From a checkpoint of a small mixture-of-experts model trained on Wikipedia.
Experts: 128 experts in each of 6 layers, a shared expert of 64 neurons.
Training: a variant of SOAP for the experts, 320M tokens, 10957 steps.
Below are experts of layer 3 (counted from 0) of a mixture-of-experts language model. Rows are named router (the router's row for the expert), gate (a neuron's input weights, with its number), up (a neuron's input weights, with its number) and show model dimensions 128-255. Each number is 128 + 24 x the weight over its row's rms, rounded and kept within 0 to 255. Numbers have three digits each.
Before each expert's rows: "mostly gets" lists some tokens that are sent to it at least half of the time. This comes from a sample of Wikipedia text that the model never trained on.

# expert 29
mostly gets: "omb", "emb", "uff", " app", " App", "ep"
router:138144167115110167143131145141102121163144163120117127142102155098113157112090122118142092133139142139130113119106097160135102101154084141102137098110165165085098135170144116125179129164200100122168169094138130121128122144123152105147124133124097136121117108142158137182129127106102122121147112110089124100128117168110144139133130115090172115129108147124125110145120081177180171140113
gate0:134135140132175131145124117103115124123124141141121113104140103172108158135153098112188131102124128150125159142134117076117145129157109117110134114127119183115180125119119130114145154124164121131138120117123103155104152125084140110145110107115129146155080166088118142151097086101135113140130117092113138089141110122186104120115145098160142106118139117131140113108073112165129121148074
up0:139159143117141123160143094089124109132165112102129132148104160144107140108101160117121145073106144151119135086099137135138115099126175124107177061117121079140108125125089076106155124139117163126101077120179146147094170108119118092121150084166130127130105146161135121119193111124150139130117077107129106122119156159147130128164110087117141108172092126131122138051119122091125155104137
gate1:153112098132152144101092138125170108083120143129103132101147122121124100085118134148107138122148172161139114127112118156149082109115140125118097083124123149128135146136142112158148175121138170103151122138138128162137149176098125177149100110138127084123108104138176113171112113114138157133169131152111127155154114167141138141151171128137122130098064079104113099087136158113144118115146
up1:170108086104126159144139199149114097166125103129120086152140125145100114113157140142128160147133072098139135115142164166125131142158160140165130151097089142122157106137123108111135142075152095168134138068157135112097124135114125093163095126107147114131173121116103144117135119114108063145139128120125125191131152089160152120152121148148143104084128140132120144152102143105182107095153
gate2:097156098109103141121159129078135098075085101093115135142136124100145099125143128104098078111110149137188132114126147145152132098103098131111123146182136114130130102110163118138143106102096108046126102129161155153099142121139113122130106127125125109117122094104119125147153074105111153120164126102110144144114142130119125156131107145157115150087175142149117108145133121139073140090119
up2:142112088079103129090125152100120107145149111091120150154102140163149114157157115140107139111143150152138117112155124134143139153119080139164132099124113125098135102160107088131129102088107141119116138119148150145124150075173164146161115121101171153140113119159102101128133086128132135138096128135136107106169135091125168112116125131155152089171142132123163107132103128112130118100136

# expert 53
mostly gets: "SA", "}", " mon", " gener", "2023", "CC"
router:085114097159105129150141140125155113097107069124087175143113147127142146094139156116164128105124118138125133140120130115137134159156103128143158111148171155136160082109144151137104155124140106134134122108132128134124103134111181150114137136124121168092157108112172113149159112146167115164129109150086121106124094140118104128147080103168153118139114133148116081144090129149088116117091
gate0:191150116140135129132123131143095119107135063116111119123088110135110126161114138112055124132141166143106163117128122082163144116127134102098136122129124107115174147136116126153154106128158158135129127118110109122126112122154100120161117090104120122100112128165082142128092113102122146128139114150124146116159161081134128141087120132089091164104131139144124109187095129151067111147142
up0:152164140109115107126128146123127120134130116129062146110161155084130070083132148112156104157140129104158171152125089098130127078141117110135114180127127124104135116142129102160128143150099119089180101150133146157116114110112111141163106143129183122130122146094138145164119162116111116115128075123159136122110103166130119131130087083114150150160108104106149121125118148118137103118083
gate1:109135098111131120094135086110126119118140155124125125137113160040132076155150102097126146132162114152107147119129192125122108141118152113173132113115130126126174127167170141099178098086136128103132132102124176134142121114118132157146110151135132132124168112144120134074105135147161150123129172124144135101140103136157162141155118159116097097165128119146076101158209134154085101121109
up1:124095176138094138117120130137127153125112145127121111145153140103094131128110148145150143089131147193167109135099139125132093075134166114143124111161120174157119161177126150149106163108133130120157112130149125167137126098068112166119122140162087167150150129117137145102129152103149127115124111134142128142145151131144121094157165127122139112138103139137151110093082137106100172152107
gate2:125130136130163117178138147153125131077138110106078141154117135117131169120079100144112130155117159188167138087146153110161121133067130125118119100128113125115137120129139129091116118125080159135171100091121125151162108160150146138097144161098098114144121140111097135134147107155127174131142103158135112099159073162134160126171079110126124134119126154112119076118121117097100143128152
up2:117152103128123154137112141129111178171108124148143081117121119128084162185105133135150136126121111094116109123103100147102129091130163132140104086103077128126136152120140132133124142116151139109101111099128119112168139111122114102115144176092112149140117128122105143135103110120089115073088137134127105166163116134171115148153136116138107175100103119125199168134120122114127132162157

# expert 111
mostly gets: " January", " March", " April", " February", " September", " October"
router:120151112142090103113151132126128132116088154123161151142115135162144151090094093114133110136104124131118125159148139134128136144142111171089116109102122105172120135102125123142085084137083092135107142142126136106159083144123123104141122090112094114111111122170151114129102127102171140103115182155110128130163164134109059127133100104171178146114093102122150148153161128124166146066146
gate0:118119164092099120191100140128131131144103118113128105157150142128133117119112090141128119120119162085161133141127131109128119139134090097155155100164138075084125123103071104137125107122114135115168118150152111118094108144159141086137160097108158108121157151108108133152118123131109171134117147145139139127101166123116107106125122145095131151167138101119126119125171131102155103108135
up0:083145152080130140156128140129142139118110125129146115148136172107127134094133138092138179150144176122179116109147140139136156110109098152109133100151135133100112120089176130101099130127135115149122137115095121110151120122136158124142132179159110129186096126110139134142171159132129122107147186143087150091108149136125103134129175161081123142162099087101119121065137129130111099124118
gate1:112115118125128148141177136099140119124125171139095153117092116136137139114118171138154137115116124172135037149141113099112141132155156117123100133122090122117107093150091125174112163069112170109119157163141112141131096130145130105168087146175155117139116078107120125096105115126143150084158086098144110116095133127115121141152107138152127131145167160125113110110134143105120144116095
up1:156103123155119140129098163142126101076097106098135132136149177111139153103118127123183126124126139129149100119145150118158091092158116105111113151098149123119125100179142106093128103133156105119144195143181121107139124135158121128144162120094101149164110109130142132099128121065143130146126104157115144101128122148159163129186138153174127144095117122100148183127118136126089111134145
gate2:123127148123187122115101140096085157084161108156133103124102119152127136088076105147156133137102136183179151141137135137144132147121111108113150180154107119116090130164114119122138130108094111127133139133095120099142127109120078136127153139133140128122131147175127122107131143126113084113110134094143132090105129159143110142135142125118099132110133142166117084126133148100164112065109
up2:108078108151120127152133132117162092100141097155144121136129114149154172148145090156141110158127130112113122127108121127105110116127157092131098088114096096089132077143122121122132128123148156080105154094109095127119136112096142130112133093090089134116140111151109144112149179131129134157148148145171119097158090172164176117120122074139148114084146081157119128106117132115179097126103

# expert 20
mostly gets: " the", " his", "The", " its", " their", " The"
router:149158122120148092110104092134137118177104139118128125124137120135130123144119088151140142110110160112123132110121114087143085104130164138106140110178114104127083155115137082146088097103103121140106164159131133117179123110150079134089092104171075107105115146136112152153148119136122159166143158113135160101115123115121104093144153150163088156164135135101118138143102122163114093131161
gate0:118161144086144137172113105118137122103092134123103129112111119140124175138082129080138101093131119111082084140123177126110105120131104077136099140122107130130083120134135125139139142120078132115115136107160087139138119141137097129097119149143147101114136073137137100177120103134128133123147182121101148127127123158131127092157118137131086132125110118164154137149126103068123056186090
up0:137166138164118117147128157140152140137117101129160146120138172122130109130128146101123107116134097124115137131094111161151145082101132115165124140155150144158076045111140159111121123115088142139127093121129101119150114122104114141136101080118134096085120118180165139140154127113116140091122145140132123133092150116142102133154133145149140119116121173176173121125091188096122133150113
gate1:116104062078115098103168173140158146132122117107112126175170105151139118128139122120103084105123085116150147164110167105122111119155130136097141119108136131150117110147146108119134168140094174167106147127136135090116144095104098147092169085140105130094134111151149139139151116115133128129110103111091124168085150114145120130153127161134104118151141130110149141137154091125158139137157
up1:135139142149095155141178145116132138098145115143100131148160120129104127118121131101165150148164107147097179132114126132147139166145090124132134123122106132106147144132120087106163128126126181121110110142107171138129133124134097097111106138092095100154087149139150110115152112122122122161125126135164130127094101133143133103130100110158146118097116143142148069091176139088169124125119
gate2:158142145159140125129091128107114084129123175164126099124151163099124137109166145133113120171137128116097107155142095144101099102116150136075131095123109114116133125155159137139137135133120149069120144127160174126141118113143080124163137147093121068133146119137103102137119129129158117139114128124135111123122169128145147129162105123110140108105147120129164145093073071145143153106114
up2:103125101112147126105143155136152094116119110125110141105108112120171175088128106159105076100136129122073153103170182127138135129150133128097125122130141113138138139132129139107159122124117146139157131113186155115112115108095146156160117138088120119176139113074140140185111138135107074131108113106126139130138150133124102133171105156151149122105165151101101155140114097133107114069127

# expert 48
mostly gets: " Brian", "SA", " James", " Kevin", " Mike", "2011"
router:132070143134101097144126112093127144128154146099132119095099175138113145136154169103140110108173099142147150151157112166127143169135152084164162108080171123102126130151087172116116153151117148171130166147112140097137110156135149138115109146157126148087131099145156136106155178159158093147126088147154108140103141135134122165149119119086162147121125100167171167138102139136101131082101
gate0:139162152157162110128101111106126150155129110152146119136157114103133116116152117124128098089165088111110133117135100118171137068128148125123117109133135125127126147156103133156123079141159118144132137127115214123105136099077100153061163107150133093121199115097118108115101112128130129114139160126139136106164118111166149156144086138116143129146159155167152119102106147167184090124109
up0:129126147135165119113155143128130106133112125123142097079141150101120157128115110151168117138118120155140117122152116148161115134174096136109176138163147130141130148091131088143127146115084190150120128160087092128098118111177083107128131134143110102153101123171085115130125133096159123121089118110095107167122116152125152097154117121126147142156161122136144131133087103139125171077135
gate1:148095101143129104105098108146111085107116115118091173108118118137148158096143174092117198109111178138110142112122113119114145082096148102083128108121139132073143117094127174125116116122137177106114116126127117145142153110121153143071114127170075140150172156130169140115140122130125079155125147089140146147169128139101115103135128118110111165096124108129121150114139181136130162133080
up1:165081134144133110119082123094099144135147088142138121113152095109146159136156138116145163170153119101068135066132124115163121124106131139139122095157129131139127121117131114143125130165173135143117121096112115088123159162136126164106115129129135117164131145145120102128119135114108118153092140110116145128130162098100104124128140139105168125142158121150108202147146154161100129130155
gate2:113152143123122148177119133123144108148167121151135126109091077087164120152093065159120161122092086122098166152130109132105090155135108141091188115110173156153145149101123120132100131102164137119139113129112154133105145119123125128107114072102123112142158148107145106145094071147139113150141138132128087144118126109095151124146117144079122132117105120163126117124163092107123167134138
up2:105144159161124128105164122169132164128159163162104088130130127115126107136166139122152089112131138106117140128119126106156116197163110117162069109160123164132132098173145088144096126143135115111119133133124149127105117151131131131150103075114133135159153139140088138122142134111126094128134100132136135151116107091125151126130126111157159116104142108104133127104113156114128079109157

# expert 41
mostly gets: " of", "ating", " provide", " create", "aging", "izing"
router:136186138116106101152129121132127147095148130142103128153116114080143122135113062119107164143084136121125147114168115106178070101144091133143162104120137134116105099128157106137131074153153106089130089156124149125115110107153125149171153116120158126132122178126105105127112113080170129173151117136154130121108136154137127162111136101156096152113140139145141150155146165101178112138128
gate0:124122095138099130143140106132126099088145153125086106123118147138115127145111177137096167105125103137159145139141130116135139171130109113134167102112129115105165069162135106161116102156080144199111106136123138138100142158100109128155170095117132157136172173149135115106148093137129167186142097146157144134152102103095141132136153120161128146121123127074102100108142099093133147189154
up0:181148159124107131121154156110161168132123092126103170140141127127174143107115106113172133162147139130164151116104133111189145145131144144170155116139070129099136154124110128153150171173086140179142163134127114125137144153107131143142151129117147124106108126116132105131128113130093117125133157151144143103127143078119146165118111149166093140163113121153104088159152143125140136119116
gate1:085140145151088116105086128129089171103124093142111119167115134121100133101088192102106122144097133127111125118133114117138127121154124120081147130149112126081123085107131152110145109138137109108116158136136107121118102132113120092165157117177162119123171097132090104059160149102126104179088159113100141113113100111177106130104127159167092154134147121149108104142121159114080103154110
up1:109132136149134153152136135142167118120140148183157157138093103077155158178157159136150095108149123114134112138133112166135147132186112143114126094159123112123117139147154123124110136127136132109135131139140152141144107088173153110144122102128118103135123093114097120078138125096128129140156141166134130141117100108093148126124109144141120127081174147114111091118092125137131140133128
gate2:156160126126137136135153107156062146136166086128099112110143121158120112145136142149103206131110123145149078143123170148114111125118140072125101145193112167116102124131145115128145129183136155128096154096112124114110142138154153122106162113106132151087119106146121114100080092158137145138096112112180135152131149158121098138176118143088081106117160139106115122128119105129088128112136
up2:133133148093093148134090137074148113147146102124125104155148105112110137107125108109101127123133132080152114123145113130167126123144143133133130095128154115074135158096064101107169178143093118112122121114122152140152087150109115152152136109133141124144102122172172153134127110086068132106124099133099144107097168123108134166130144123129169127101133158126130108111098142103126121135111

# expert 113
mostly gets: "ians", " others", " other", "aries", " young", " female"
router:148097169128079175161168152102162157107130140132104160106149155136086139121124160165158123139171111163178099097084119158128137174148129150139154138089132115116104097115144173136129138106149148102123133084155152114134136149119161147111125101137131128087125092153158145088115150124110097171159095079139143151146128116131151124103108159097145121128137145104142149141167144150156164110161
gate0:108125117088117130141144140113135155164117163137125099127156120111147112164126159174133104135112102154117119126148162118130119128131168120147115142138114144134127100114087189141112113135132173152094127125084168153127128103124150154151136118135153112128135106113175159136125137131114121140147068126158122111102128168141167162098120122130123169091148151122068149112123144135141135153121
up0:137110128147101125143136171136109151140180103193127144126122097134128104079079126155115093074127121125146130111075126130116120115140176105109129108115112089107143100101123084125071108126151122115121094136140115149113115098132138126120132101117138130133173116110122156124130179139113148148137178153101124120143118187136073121116136149126103095155095109102173112152131139090148124083150
gate1:156146141107141127135119112157114127102094155145145145065138117108155100117091118103120115144119116120127118139144150128075148163115141125127145092073131161130146133141121142100146153125099150151127096110123129125180134092135146132144159102119090082103115116110140153107121131133106118141156124116161137114111108123130105135162127152115152139109132100133147101149092065168154119094086
up1:126166137132073088106133150121108137107106118117149154164139129133143133110113147140138130110150089126135156174109112104113103148076171098118096115142123167140140090113121110147118128127157148134092093148100150123127123175093166119146154131138134142134134150095124122132106114139145148136156101156054109075115077109097126095126119170168106143173120132114110108112144127113115110119134
gate2:099085156125162143128172146117063092123163088088125144101121124112121115156115154122166103113177143162105116119106130094141113123131157140165102142116144114147125095122124160152115090105066135107110100121144116174125122160162126116132148100110158077093135129167133087135065139146102139124117081120162153087148113156136155123141155099135166155132152093118082116128146160113106093087119
up2:116096122177154105082117115154097108159131123148122181104181131092132151120141095121112127129125140121134113147146076174079124099128143154118116140164118098172125158139122113122153138108128172135152125174140081112178163131091119137108090138148115143121160114164137116124111162097153130146118118141090145132129115143110092117116084113158138093074176119181131106115102126115151113159125

# expert 110
mostly gets: "ens", "iss", "ass", "In", "ill", " There"
router:111147156168125174112101161145153139156128158138108123084126100159100166130139130100152140142124102177150168143153130137136112154150149119130145098092148108147140141167133153107162104138122152137131097139107141137131156108145136163144115112149134113100150089163107130116144091125152156120135111133083145149153155144147102158150084123120150120113155152088109142162093131129139140147156
gate0:171119139152144122160131113132105143145177096180101108151088089100143136142110133147107133137089091133151124115127124099144123112167137126152131121099159122120068103109109124129117141124133123135110106125154135120098133110145071132110106105133130087154153109143116146111100128176097111109137146114161133119110129153149094152139097146115170114100165145138134119116086119106138174104097
up0:102133077127127104149064135128140112110103107113129124158099124114113112137112155138128152109112160131149129155127130137112117134104137183145150114117111134136129145117135159115134135092122096091131116157156106160151118171131141125076123140098140160121167186181133105121149097129102134134137162090124116119149137147057105102112122149143149123120097157110125146111159085143148108129082
gate1:150122096150123161085131147153098125170144119114109075118143109117117154136093145089112097147153116151108133143106160100071103142078120109126132123144168108129138126088126107109123119135142098116082086153111161081123144171120161097146099129111090138164135119145122123102119098130109104118143114113129144101136127134101174144128063092122090101119129168129150098113118143136142121100156
up1:125188133144160138141083136096124157125141179087122185099141147098154148155128111110128104115140118158149148150144153098115110092124148093138169143151115118132149142128158117135150128115112154120169140133109076152121085126143164152113070135107136118126123111151155132149134090106100119080103104156122158102099154120114110152163110104153106148106151177125120136133131122170111149137131
gate2:152134124111107150097114141138159164166123160127106159113170082090108137124139079140128080125139157125143132148126106126149113142093106145090119141144132151103148140134145148118103107117076126126136112100123116111116131131131169131160108102133115093139119130147088120128132059134121140119147154132112157151116142116123150132100107088179154087126135150080109090106151136086102154137127
up2:154110116147117136118181112132139100131149127141096140088139078126120110151114133171164153143130082142107101161151124157127148123094136136134141167148097169132078098129086121116119159087136135174145152174160163115146123156133124105102135133143116166106145105159113117102097132083136105130114161179102139154139145152108136092145156102143116123128142146127101128133116141094085127136127

# expert 98
mostly gets: " who", " which", " where", " that", " such", "In"
router:151141115168121158108123141176091153145111155132148142073105157128133168125130108126162193065102144102116152126137102128109098131157095169101111136090143121113117150106150155098106141125102095142127112137150121109164110082132127117149114128094104108165089113153139122093124128161154091142138136133119159147154161112135112086111114095146108156150124134154118182134117098131125091125130
gate0:132110127123133182115124127171146156125175122128123136171153122110130131137155123134135144150138116150132158125080139095093138093149101127110159134118114131091140115176126129103134127094156135121138183113126132121135195126112115166147214137121090096102114140126093136175144148153166089142113110095131139133130114173156117128133123136128108090120152161145135080116116126088094141099112
up0:127131129144150184143092090080147115137174125124115147133124149076127108121140109131149096111108126119154148102118130150132109134121084102105146112066157131155150111107077131158113156127117175154161138080162128182127110134093106134144160141121118113150064124104123120102099118126089145078139109162143141156155130128144100171113141150123150163130106153113136109116117102138123120136156
gate1:105132116096113104084081155168114117157143123110151159156157107106158129118098095142079106107105129142111116162129175150113154139163165120141147134165105066129080145159155122140098153145133145103133137150161138130131113133164116089159132115148140143159146123098132161136126114103123126160120110107115143127118113144120075100131171110174137088144176106073153124101111105120124151077100
up1:118143119120147104124163138128097137128150132166080130171108141139098076124169140151109131094123160096151132106091108148108154121129109140118151129148143173121137104138119146141145098121154101076105124069114151076161101142108154134094126116121133151109155161123135107157143141106116164104118093142112130178063156125139145095148141116101155102143131140091130129141182147107099122136134
gate2:143172127130106179136181181117132166114124136135120152121127116076119152133144154130126138157135114104120113144106098110118124116135122101146102136051123118095138130114135111129103087120114089096126157116133138087121117093180093095183121152212145135146097109142142126120106099117089106129147135106106081133130086139088129168073082154124106108120128103154112184133120148108120147126136
up2:177153067136127132121080113148091141127144143117175146128180151111105138133132088170147139160138113114188106166095095095133126166080128091146135160075114140139164127108145144121111157117177056121128152142109132113128130132124113118140110126139146140170139095144157164120088089136164146143143127119085124105107114174146107147126153136101128119089123163180147120119158086131131067134110

# expert 27
mostly gets: " the", " his", " a", "The", " its", " their"
router:113156122084172131100096158131161150161076146106130148148145125155133128146108106126135147075133148097089144095104105122139096109121150129107142146143116097135084151148130097153087102105108080117098131151111118112152138108147111147091112139136099108120146187117104135159139132152135103137128155129125151075131156112095124110145136135164117176144124147144091169143102115164103086140158
gate0:141098126123126141146169105168126125112115171144114137140134133156122099107123059143129153114168124124151117121137121107163136176106111138074109086133100133141133159141106092170134119101105131141148124128147118091135121092131110165160126110101101109120119181104133095120150118127162147157124167113133128106155144149099175113148088172126099152134128146148164124119128108112173161095135
up0:153156138131110070122102121104132138128125143120116103170104100113162167133179166144124127133042099107066121156104117105086148141154154117116157094129155138135116067107134124106095152122132156090089136130133141112090158111120115119113109120130103126162130138165122100173108081130119150149097124110130112141130124140156118155113125133127125096084127167125122150119149136122082178124141
gate1:141092119154137119107088132123162129105144132117113155189171094134091107128161119138133123097114092137147125155098123147142133080140100135143109128125105147132124146127140157141150146124093131145143158062168118121139126104110108138124157151107107157150149132113144134113185125125143146118177127112125138139153141107084089132139103122130138110104133134166054130136071120107090123147123
up1:144126143118128142149158140128103131130115105145104150178133114107139132117169130155104118194115112114117102112099174133158133122164154072116125108132109119063168139107109133168108135153124154103152153128172143086141116144125146147103145077102132132138108114110109143120148108093171106143129128129179143118104119145166126148144140097129166127118134118092126072084127131136122129095145
gate2:170160103175126113088161158131130114140103134153130103099126138159176143112101130128126108145092134136115107095109124117113105121145158130121122124108104118150180116118128141104161158110151108131132140178097164089092149148115108097160132152085144104088142144114131154180122153133160153150140098102134152125118140101104136079128112131129139089076082143163172130154154131130127166119095
up2:142127165162130119117098147148103132144136172140060127110140114123106143133120122150122145166124088126081109143166113111081097111152114125100141128122085134125114148125195134148133141108133120087119099161150120129123112146154114091123136178167063126112119106122131125133128157125152077157096170105149107130144155159136118104159107120075115108107143096116120114147100154116142114109109

# expert 28
mostly gets: "ver", "omb", "aven", "ff", " new", "uff"
router:190154153161122158125146148084110141119122128104124139107097129107159166129091153104116108103160131121135126129109128177119161149131127163148090120117127143098089111114131145090182136113175073110106144096169135159118118122114135060139152184073085125115136128150133141099134122119148114138124162133099122128131074106131150134113127149102133153122104136173150084145156183161137161118128
gate0:123129101148096120119118126146094110141190095135119121148127132149139159134130140124124144137158122164076130125131122136081134102141131131120117116121101117117147131096095137149122145164093131098121153108099184095151089161130135119125190106134130099166119135116126159148096112150123109083131165113122081170131106149110119147121133139110124136119136122128122138094137165111173158151134
up0:091152149174104173168110133118119160119191126166109114142140109129172128111099178158118139174146120135164113110160143108119155152144136128132120146159077082120144126083129121126115149095132145113105100122147153107157088156129135114101144108112106107149116111155116110126098154165096137187117141140125131101124099127157152136127118103139134070093076109098109135130110153084102134133158
gate1:113115150129135095107139104096113085077131115120128133150136146109147114117149146161116119132132109155097108152157121130135129105095123098121119105145130149053142140093103107130142119102133138142122121125137098074088125131124150074109155137103138105186134091148127128089095144142100133097182146124143122123147141148190147138149144130092159147140159128112129113161088123189127138150095
up1:099111111136150154089081118141165112104129127113112137116116165126118104092090141108134126117109143085086133121101120118129105178116167154116110153153160165127133129083185122142094160127080139123120144142150123159101120146130161163123114103138148159159118126111122128163129102090138107124094103127163110154131082149161144152112105125153102095130081117119090087099134139116152131097111
gate2:115110124111130123134126141127157153138159092156154156112116151148187140108147141078130163098131136119084192106126123149106113105110131149136122100123104173119149103121105102189134150173118146135173116114116101136149107130091158128125120125128124094130124107133131131121097129171122109110137143134103097151114116113126088139137104111100118171146130147143108149087128126082114144139123
up2:132075105137129120100109117119143163164148097129117147135137119125123099170138135184162120145143122096125098131132128119132122110116143105134152131090118117117152126160141114160108126116117109119160085107144151123091116083162124156087103157107176138140133122133142144132146154090165127064154171106115090151138152110127146128124115144166114125145130091121151132125103140115135144120097

# expert 89
mostly gets: "Personal", " Born", " •", " Died", " Website", " Succeeded"
router:106136119090140130145123152177134122123123089105131105107104091140123143148148136134180159163117123108130098147111078080129085112164095144133168154105163139173131128152137121147178152132104136159106129071116112106107148136148127084149147125130106118143166117084153137107122125130141141118162123155164176155118101160116147119139154133106074115120157147127106103144139168156149084158119
gate0:146151107129117138154158085138100121094126116117145094132161140123154130167103137099170159112183083125140158123186104155103138120102120124126127108122092175137126102137151130129114086132116129160088148124143159160134146149131124134160133181106140128100109179131147164133114104100150135097154123184126103137098113143096121076134158166140115119141150132128087132120121132123113158152091
up0:116115135078187097108151139140118118149143101165109142141144135118138106120095161122150111128163136166185178155146135138128096109144117113116174104128106127126116127174132113113101133111148149101141158097137119083167082109145110139108094120103123148145111151095104131124165153127130087129135152114117184122124117112126082136163157108190151126137103138108106149092127135125150167124136
gate1:117114124128156173124139123124125137170143125132131104121136111114067121097134095119106135139110077086132149142133128145137146139065139130132118105144137121125116155164072154160148103154161097099102118122112085113133096110108148109123102117133078092073120123106111110122131128125182128095143089147122151159124143104127136143127154161135146133120122131140115125130104145144152117129123
up1:149114181144110149087136141148127138082143131133173148125187121102123121132151158105128107122171134170154109100132115099126175130085122137113140118126127164154107118103104131129110146099162136114127141163130127101138162137110111162148156130154136155127114129130147141112134161145168120164122125138145172137135128089163153095082120131139122114161116135121130189116116107101122143063168
gate2:145138124122152105165140106131136174150128104138132096142095102124156133119160163134097155127109120129141115092098134149158116109117179169115142146160099156158166114125161143145149176142132085081128164142095143152130112129101115142112131142114132131160159115151172135092122154140105120109104164114158116150132129106106106161066108091146126136132108139133111104120144087165113164160149
up2:145167118163150121104149158146134129094125089139128094092127084104120072128122082106178121112128150130126141192129098137127142173153144157098118116101105136132165118164144092124160105128139113122117164115133156144166123191168125119133127155095086140138079158111170138074118118138119121158154087133136145137159135099101113153142119116152127120092123131158101138160116152106117123133097

# expert 11
mostly gets: " (", "(", " (\"", "^{(", " [", " –;"
router:088101146122115112160096142159084139150137152090096152151122172161152110094128164073149098078166120123146098149127093108093131153138129120146135102086172098135135138122097087155112121153149148114134169127124128168110125116132161115119108138092140166105094111095158135139149136160144119127111109156129127111190148136096144174145125116096133140125099147145153140135107133101116137134151
gate0:131152081112127151145144156093101146147151110127106095068115174160115078108150087095141137128174152141141127125154130115142112127114085133115119116166108125113119147107117120117116067115115164116125138107155138107107131087103110082119142165103109143145155098143143131160102120104137152103102094119157120129094162068145127133100106175088152120136154125118100099128154103121159102107130
up0:122155101177147101154107148127122100153168172108105131085124156131143096120131151157084116100131143129142131168104123108115107117159142111110130121138129145151093090145128088122149132136161127100097094119109156138166092142131098151128117136093103145129101161088174159135166109110125140154088137128126122129135122136166099099102105160108117055121112165138135176125089125120106137154184
gate1:107108138109158107104119131084112132171103095125141117103093143087082140072148087135114103118114117120089104170148120113134140089125116100144162107116119170094137133168126078094113124135111137151112171099147097197102149139140092087138173124133143138154139138122122137133121140160135139093111143147107139123147135108124121144104145160121172142097160140125083149154113112168165108098159
up1:158180100135116128152082126102179075097136137144142109115120125151157137153148099121145146124184105145131128114102133127109126116144100199171108116125135145141137195184164114130158112156146134126107147142102116108156097090119125146127129156110113147122143142094111144089137116151133127093138122127084166106133154144131112128089149163117123150109116111121133144091176134095152130121103
gate2:158117120134092114108119138172147181117115141081144137130130131154094154105153146131084131135115105117114096146130146119145103125136126124186123130083115119163140138112105128101125085097093148157102147144129123140091120103146134134107179105158098157140118137113162153136125126111097147101128158125144173124086133138136147160159155144140096133075130113141143130119135108101080135165151
up2:131165165151064120109148104151131143111125125141092103106110151093156133140086066117093143137162090180123118128143141150105111131126094125136129164125119135157184135105144175118155106101146148114138152116141110125128156125116149105176098121096117139136176145144112109132082110110097164109122138156106118117060134114075071127117113090133127156118126125114118087137152111134131107141117

# expert 18
mostly gets: " this", " The", "The", " the", " these", " This"
router:166104144146162130101100079163117157126101125165112093123153131167097166166147118131154140106093144162132116073158102107142117109144092160155151140129106089095092114089104125123130140145078122104108133141113150095152094149166072145128139105141102119130140121180084104096121137161187158102123157131127144141125122154170104164157118153142156151147078147161105127148085113158131121111140
gate0:113150134128091129112147156108133135126119096131149071130152109128114113113140158142158102141120128107121105158100089098074107091156143135146097113117084156118118119109128140121149174104129163105137136093129184126126106173136113108145126137097188141082149081110144153144134148120133154138104127101116098099121097146105066149145113138124127131103168109147151078141112140110099110123122
up0:130152177140111131093095116138134128111126124119158132149119059152098106134116133140106132147167167156120129136113126117112105125117105157126126136132134114136131128090142179166096103130125078082100116151080140147110156138108075155185120132162110161114126134168133131178136144130096109142167142122149125089128101113085141111098177133120098130143084112119153123145108146104151139099107
gate1:128112134101080146140151149140180123133104129162123131140108132136147100097198131083174132126146115133130096118127114125082123140078158101096123146138136129188088128177099169148118140107109156146113113107150141114122097100095170105175126132112131077121137139124102095103103165126120142118161086129121114115126131115116101100139079151137130130128168130121110129153124176145107099110194
up1:129159095132132135135132143146139118074091140165098131127123112130170156111140152168110145161096107091121110140126103108136078100164169160122182134103108123153153136165099153126124090106122149093064165146105132115125160127181135095117104151102122116149150145117141103121142148102102121146173128114130111111169118152105173106130128080146120156131096112122177107124127121126143160111124
gate2:131154129111137126108115140120147124092133123158116093078128123138154134172079092120133154181128133109124108131132110138114136157101160137125145112100117116153148166085130140152155122102117145112090113082116088113144123167140154141122127123172111114099135128142118145165068126118102134137133161109069086125131110124134104122113124123113128163109121123112136078131137120115138055152103
up2:141145167131160092118110146148147138177127144112116077160124174132152144149161153112130122155139144141164135144077110093104195134108127154137127139110154115134162117153141151125108162129137172131121169114135133150147171116095145173110151106109140104088132165134131099130116129106135164134130098159129141155126139157209096136145162140083141095067127091102158127126120157126181142130151